{"num_hidden_layers": 12, "hidden_act": "swiglu", "router_score": "sigmoid", "beta1": 0.95, "train_tokens": 1543000000}
Below are experts of layer 9 (counted from 0) of a mixture-of-experts language model. Rows are named router (the router's row for the expert), down (a neuron's output weights, with its number) and show model dimensions 128-255. Each number is 500 + 40 x the weight over its row's rms, rounded and kept within 0 to 999. Numbers have three digits each.
After each expert's rows: "comes before" lists some tokens at least twice as common just after its tokens as in all text. This comes from a sample of Wikipedia text that the model never trained on. Tokens count by the router's weight.

# expert 63
router:447495532469486510546497467445550521388518502531450545521457506463529521470431535529443447458551514507463486487533506527523479497557551558496514508522588510471464472547559497532467574505492550535448592530580524480493531494527551539471525474520584364515467519499526511496484547524493489518520512491486473478484438492505492464502519452420547452446402501518466571506412468548488541486515
down0:495458472511522506517506520468488560479510488572586561523429512529489557539520566511461462487472517530523533497486522535463515484540453524565499517499518492480529487472510468460537462513437516551452478558444468528494508498593484539548467476436533469556541518477510525544449514368481435466514500493470533464496487499486488510601495551558491449598454491423541550550450454468525414521521
down1:526543463563488487484426540460473486463483515526492508504439486438478455469497482501469536571497495582496456525526520511521492482512551520452507476456582524459562478531613501452416539480464528576488545521434554453524512489475489492454617489553559482482497481485553502561480483597519441491543484490478458478557496497519506512427553436561495507460562452482531443497441529471516499524532
down2:537520519467493424481476500473435541478491455534588505513483553482510517557607515497513488451499411531544501505542427538440463427486475457465547521446480511476478490467483528471473533536434490522521437488526465446504508503515478467545415483610506502485491491544544479469498480583484513542459467467529550467413472532442486488423443450462452528561501484461494487468535481421511554553511
down3:532469449505501485532525477528474494488477367445517478549464532481592468480487554542494533468564518449599523479515464441550450454447438525502460545483515505448520541521543530504537476451432537538519442600518537516493512553444499523517535451495490545548547482458540521535490475493495514562409406449518492485495474514528503515514517519523488523501494407514536502483555468498433477523558
down4:482477516490479527494512529502563548575468489496486488469477509506562484536463472525496487507484534470502476498513512525470503557526439507576494455548464442367477562481497451522464522482532501476536513485550509526452533503461461457480515496433479509575479489536455500517508564435487479530471416507517527476542561430530479499444481523527497505565466493461571514482537570476484401470527
comes before: " of", " from", " to", " in", " on", " and"

# expert 245
router:491489541538476482526491513493500495453474561556533458471463523450536490495505521532428504465455569507503552443546482462473536526519521551523510529504499503557455486521484535523568544462511562503434577425553509478477540506425460545421530441514520433569490496536518503510545494532472532483551515460483519522471503550492546407509538454496501456407470542501516474527433428561509484524487
down0:505451499499457485519466494487490506534491506516514530490533557469517501495458481477558522475504503548530461543473502530429589477451566532479489491479557493494522502515529539431527492514525486513493561490416504512431524521513487538477491440493467500494444431441504606505520460538444532509502451528478519546527524509442516510493495468492514415508492473512463485542484468545525457492504
down1:520521490612516510451566521517463533515528524541473495561541543516527490501497564516469543499489513523450504452517480431442560508480479545441446512488489533559520545453519547495472455491563538487498481482507546497565570511482533536396489505430483503537527511459526524544471581495493548484550485488504507526526548572556496474511447532467432558448428489469507554519556479505517539534413
down2:566524533512516546515503576499542516438504524521399452497520506449471503492548536483409452487521554524470415528464482414436427507437492472413535417457529519538561547496456469486529487477456468474514471479510460530478490486436500456419474470499537479557428555508534526447449513526497508577549456421516497516511487474505437504425571536432514454526471506460514532485459506517418587475503
down3:451493558533498505535543505568457552477509502490521520520511476479498578531577525504478491533509474509544547479510453524464543546489497588501473491543563489460550591501508555511530504419565470514572470572504506567479446483512467479527560465491540481495518455578569451480560485512359442536496532444477587462539438508501425483489524480517429530466471476546545510501449543563515497489431
down4:513519573511479484417418558539463511472477516481512448462475487482566432551456457522545492509504527513495504498550526537567471532516594465423533429491522446472518520494507513475439436515534551414528441580505495496541532490441451564555481540529495504490487428500433504486498485489579467476508518521521467537523584506499404523514493486457494557489515556515532433453494519488512455502505
comes before: ",", " of", " and", ".", " are", " were"

# expert 234
router:477460566567490454507492534486525490417467564591509508501470435440532458544530494543526508441512563584437548506544486505562467494506528518448508584537487538556434457532445541541572551445443553503454513489526491503509531530468452528526480428464491456527463515526413519481541540562451493508466473599463503504438489443541445533539509414489527479498483534562488480524451553538579480512509
down0:496501485547491459460550478511495464488464549554491468544462481398493481437517498510547499518455503497479450475544556504538467581461567495532514592519524484465515500479541494408535465432522540541476518532517535495470579516495530418440515528441518503432497511508543498514505445496523400482481467559493475427482480483516471501483561369494542508505519467573500492509455527503476460523497
down1:473486488495539539504536495436492496486500495556492465569564519489483495539518513509513496485480498526520500416483505448558463505461461471501439516442432575525497473498481456541519480461557481523495502442511487544486496544520502544543476526518532492479496476513516506452498534517496455488540515448434509515514595505470511546462536489517544564414547526571515413496577554501536464457565
down2:525512479487492504551451462547500508533481535502519466466518512490448522516503457503518460515498447593420535502538532531513536540525531515535442470487564478482428526488470573455537543536489453521470550446547568497441462522534421455493494540477473520549464515395492467512463436516531521484504505484522480461555498573508529547443519528472491505502537494505523436466451508458499493501592
down3:467478501470485466507528513472543486494590392480518507523558516445492516500571515495549517493431539381485515555458543386475469558420546499438474552467438480557513486574478496550544527536508504508469539549521516496511454531535492467539542510496492479516511498553509514523554430468511523450520464523499481508476517470539576549500543471512513469481532415519513503540551547438537467522511
down4:526494470528514555457509567511475483481537485506521500481498435467514502520424437448497468477494485521516539557561482557509459470485523424463408545550528481491496510571514504506547470490470479505531409539437459485458453504483508549528476543535493549491426534503479567534510462530497427630517478543470460375488446477520522411482497489530456537497494441477477456509454480482549492529486
comes before: " the", " a", " his", " her", " him", " its"

# expert 143
router:448466585475484485517554504432478446439444556548494471529462546461538499423478510534450507447497589541486482520528546455533515518434536546472546488499520494532458498508519506556559581453477540517416599495559548521493519487488484554434511477557523437502477528485509494508501545576468547493528432518496487538457508487476485496494553407438517510526439536576484515579428451481514481435479
down0:469440442433477398521499520531528507485534533525519522484482460469488476515457527523471561536536483494472484501441499574537491473531447537433539481453602468496513425469451497538581525475440444530485500463557476515433543469490517424491465421542492465475458518535477513491437508504531499617485496475487545527483505524538499447514517494523467444489513525431460479503533501520535509517437
down1:411471556491399448487447494464460471523568464459504473559511581518519529496473519548539543460523528518496515499507433535529489452521546462431451510480485494471506451477491526470453510535489458475571496542489515493491518484495487499548559476432567510467609479430456454492463528473502499521528476481482442504539465490485540461471483528495524506531489502466509453529484522458488447527455
down2:489542472395390529472457500480517540467555496536439473441523491412508452545528465538530442536607485532449498443482516512493531493546467532492535485506469535418545502439490462507497510499553464509497476436454506451518459519546519521499522531491507482503494529547494558504493471566462537521432482459518449441575441499454525554417501461521509457526515455421464498498513495511507480543486
down3:543453497549522546556485504583517544589539499458576490507489507507530424531498508389505563429545474487464473520508513523529527475449594472503525515513481476491520509506469442456488517569528481590539455467505504470523473486483499491540490508472461526433547480492515482496484450504543502418524453457504488499474541504514483498469522466486498523437414503442493481404518389478510598489516
down4:487504506552513410537556546439476509466533513513546475507546523527517489454472451553484496517516432547442458466509507529505460440561478519443463517500477512593533546481551485458510492573509509487488633488536509456454531461518501509520493445447439430509515494552480419521482520529488400479455477488452527521556501450550489552506528547564474476561494507503581498548518490463540489490493
comes before: " of", ",", " and", " in", ".", ".\n\n"

# expert 157
router:496523557507526488541428485448468545452466541547537485526435524505554499475510482497521531438521554563475505530563510518581520530525545568551512472530514504524504459527497502554503523477502586538455539519497531498564473484465494512496504452505526513512459438472423453521501505533552584465478504528465471541440494498450490519575484442462516543490515540539523538527458469519515433440531
down0:517484475525510481462509483456537478518483491525484560513470508443567498499471489628564525543551558532497544477523513499508461491475560496573551432488491528464460497485530504520504498482493456523466486532539490545460413434483544486525493512485479563493498506483390511535545521499532472510497482556513549543470489556465506459560438545523409473510539565520584481610544424480472442429507
down1:550509492519501495520451473507519544519504484509462558524521484532439581497461535482574531524486477597438504503524460541496460524454593450554465558476459554508570504453527481459489535524535483462534585529493487480503469533556529519535539501518503488530450548469452495571457479444491599508546577478519488497538514502517443490515533547412508467504479547534495535425547472560480496469494
down2:482506440485444467514564546529502447462533482465504465446585493482511433553624443581482518480522490416514483466460492541514458501542517565510514545541481529437486545478555484470507568524487522474517479548451500513473511539578517527552468506546514527544470480477508486547480501524491505463462485496527540521512504443556444554455490523435525558514452461538494465596508477419526496505513
down3:487534479517498423495463511485465515495542479490485465525533435476465529512476500411509502509487429481492532492516569498529518464514475483477479402485531458448499465476543498506560493495531482482484559532506493529490424535528524530517547486443519480469573535506495492507566474503489464473494459536539491523565477486467512421458490480498469542478547455510492462471433394459573555405507
down4:562459439547536473571462450488572552423538560474509529510441515479535557490497496576576517447527422510494550489547534554497621524451441501459500458561442497530569491464585495459590526445484437476478545463549493505493498516526487516513457517525496454411506496467481548530562495524447440587509509531507484440485509543472546475577507504513486492550484432520506470485518499497466504497480
comes before: " |", "S", ")", "A", ",", "C"

# expert 139
router:503494555460463523528515460484435502426482566544488460502441539517550458462493518506517545455431549519478533510486512460529509533506559545526544520497481502526419555558436516505518496442475597466497466507509561445543465484480575468580511471546485450523494445445492485520564562492504565486422501531414459552415527490527472523511517515521470489455513518567444550572440505507528445455540
down0:505564480468518530471522553472445450560518554451473536544509428492438480529520524554493499553486458498484522523478450544434516553442497471466526549437429428476506500515514440565534552505503524448523558504509528485514538418514444463519542500524494491510481496434577475516512510453471553516524508527485484535425509511445476489448496546461527421466463542558432502512493554456538544556499
down1:514492489475583502511535520459581389481461469482460497562499506555554541506465536499475499495476477533509489533457488562504490492514547530501453516512540469512519488500500503547547571441495440568504518516545536461488436476473379458507504422506482500506539441453516493521470545511475529505445518550504575575497508509493504477552503540496484458560523542508492499519446533467462484536439
down2:440512469472545496567542489535482521438519527492440504422476523457460462492454488528470464535468539572493558498568478408479430535518476521539522489531481577500581449423524577483428500492473384554497495453514500514433551504456463499458396566545483567486482502541481482497551536495489551451446539536469544529476555531508493550549475453492502507527462502522496485471479532442513566497471
down3:448462442532515513502486499487507526541505560529548467519507455478508520406472492517566505451490505481396529488480475512533513524537528504501476470493521497463426480516436498520479544564518471494471516551544501488546569531499554521583506500477533507509496486544482508466536504424570494490582480589446487509454501421537481469437549560543496469571493460476445488592489449478520596496459
down4:459523535502604478475489469475480486579545528493557484466486573445550447480485499487446439514467504467578436495481501479548496465574488494486477499516530558531535554446446402494534520547471541530571496535450499516483439511477545519486531552447492508535504407460535480480545510516516534474534423516503493537448506535574603511498455499535503496541525498460559438470494477529465537473526
comes before: " |", "C", ")", " ", "/", "E"

# expert 215
router:468474523523467499530532517463480494425475571552490501539470559504561479484470496482488537431522551526469529473508570473563526534459540532483577531499492499595442547559532491556531552484497591528443592438542561457482541511475501544462545468504517458495484488481490516514470546610452521504551459460477485538449517467490521421502518455479493525499440503540477508481411430516514415455493
down0:474523524469510443494472531501421511453526494516549447511492473516464550586498518435493403583528553607555469525470509540556470469441553453459474548474489552413547482539500459488460519474555447575543463521439458558526482501437545474503525510442490584430469551464551576430530510515544464512526519561453478604504559526550538559522534511542524550480503466531494563523593475535493562500466
down1:454494419540434560498472556501486558529500472511505493431537493538480468519492553529477501541516533495545451512524533434448540547437525529535556545550499465565461494514468436549530495501559458461501455441485453451478485488487426456529485513461441551519442515510509565487491533518467477538471477425453495530467562517450468451521470503429491481423548501511498461467443404495533463455446
down2:483593493498573520442464512498522425519499517453499451489459509519503495490502566535524532438488437474484428561518509454541519518496476530467486460417452550479478489486521527459463467590520485433453478486587467536516494526500527489571480511502479453447461492464436540546500532472546511505582443533519548423560504469473497594506488550574478486534478485404520481459473516456510554444511
down3:469529568476500499442509564537490497399477498462548466460551509517429474502580539546588566449523549504529480486507508522488458455480465489509552449508532477544554562493514517488455457446498580475425477517492512474449598448447458541483467509551492526455472481536467462568503456500529501505486517457505534487576458527511489496524496468519426502567481495468543452493487539403479493438491
down4:524463519507510505549562512481514496487485492490508449529500516497559471451540562456529418511530464571474502506454535544499526482449577503531535466515402454455508544475516494460455470590439481557533449547482494483532431549520520558491454477520493523523520458473487502425498468516501559538526524501480516572501572498454513444453564507516487403454427493579489492483479484517506525557461
comes before: ",", ".", " and", "\n", ".\n\n", " in"

# expert 178
router:518469519486489504526478517541468496431523522493558488556472494448516432461428482506516486487494544527542597525510527497537467536510488554474551438580540483542492510547503510484515534472557528495431551473573503505502548507552529584458485460570539427533462547472487509481504506509489587441531438503451474517439443497484423464511549455538529463502483523598432502492444486444536479453551
down0:516512491506454425580491501449457496479479396569496459566481534504468467562512565505490567540469493556487470466550493462533519458378494490554500506487534515514487522486484449515501478464519471530435441543463481492519442468498478428456500544497581526476527465535426536515464578490484471476459522526547489430458543485501492501454532526456428449577528463464499531513518582465499473596477
down1:524486541545488476454454500469434567480540514519508516477445481474449462449441484497461514532552533522500470512419550505473508511475486412534456545481582495456461459580532498524455546534498471481451539458587519526508479556502524531483514554462466406507573556512540549488504567498479510458541504528476434581580441473502502500496479534487487594538482498534505485561573449498491486560493
down2:531515475471511494454460539505461572556492486554552501603481458573415592518463561530515517463459488435503509489491443565512468558505544480518494512562465508583558479561509477534455536554559513501512528491526530499520560553477532477509497470499512572411527460418456473421467554479427531487496482465527510522466469442511425524511459519475491521544421469524495508440492523537488530418484
down3:458514476499522429467567542507492538556504506466519457503520593500493448442540439519473501508479585536496537510492483486526447570465479498475432476526555536505514510481517568507522463469480567544601502541532539501509504508506447487546527526453474517487450544517536514459511508533465513460522447571467484485517479499473535480541507489565436557525573531505452531446460504565588517487476
down4:500502449522484518540516511408554442480492522491496509479520494504469519497537473551525475531510476567448496554514533464466475522572588510535431517522480535485545432484506461549452494518509479511528592501465502448427572442512568534514514480504486389534529585555518469527488528484445431434409508502540484526543514494459481464473562529482505482500548468488512515529538559454478505473502
comes before: " to", "ly", "ity", " and", " t", " r"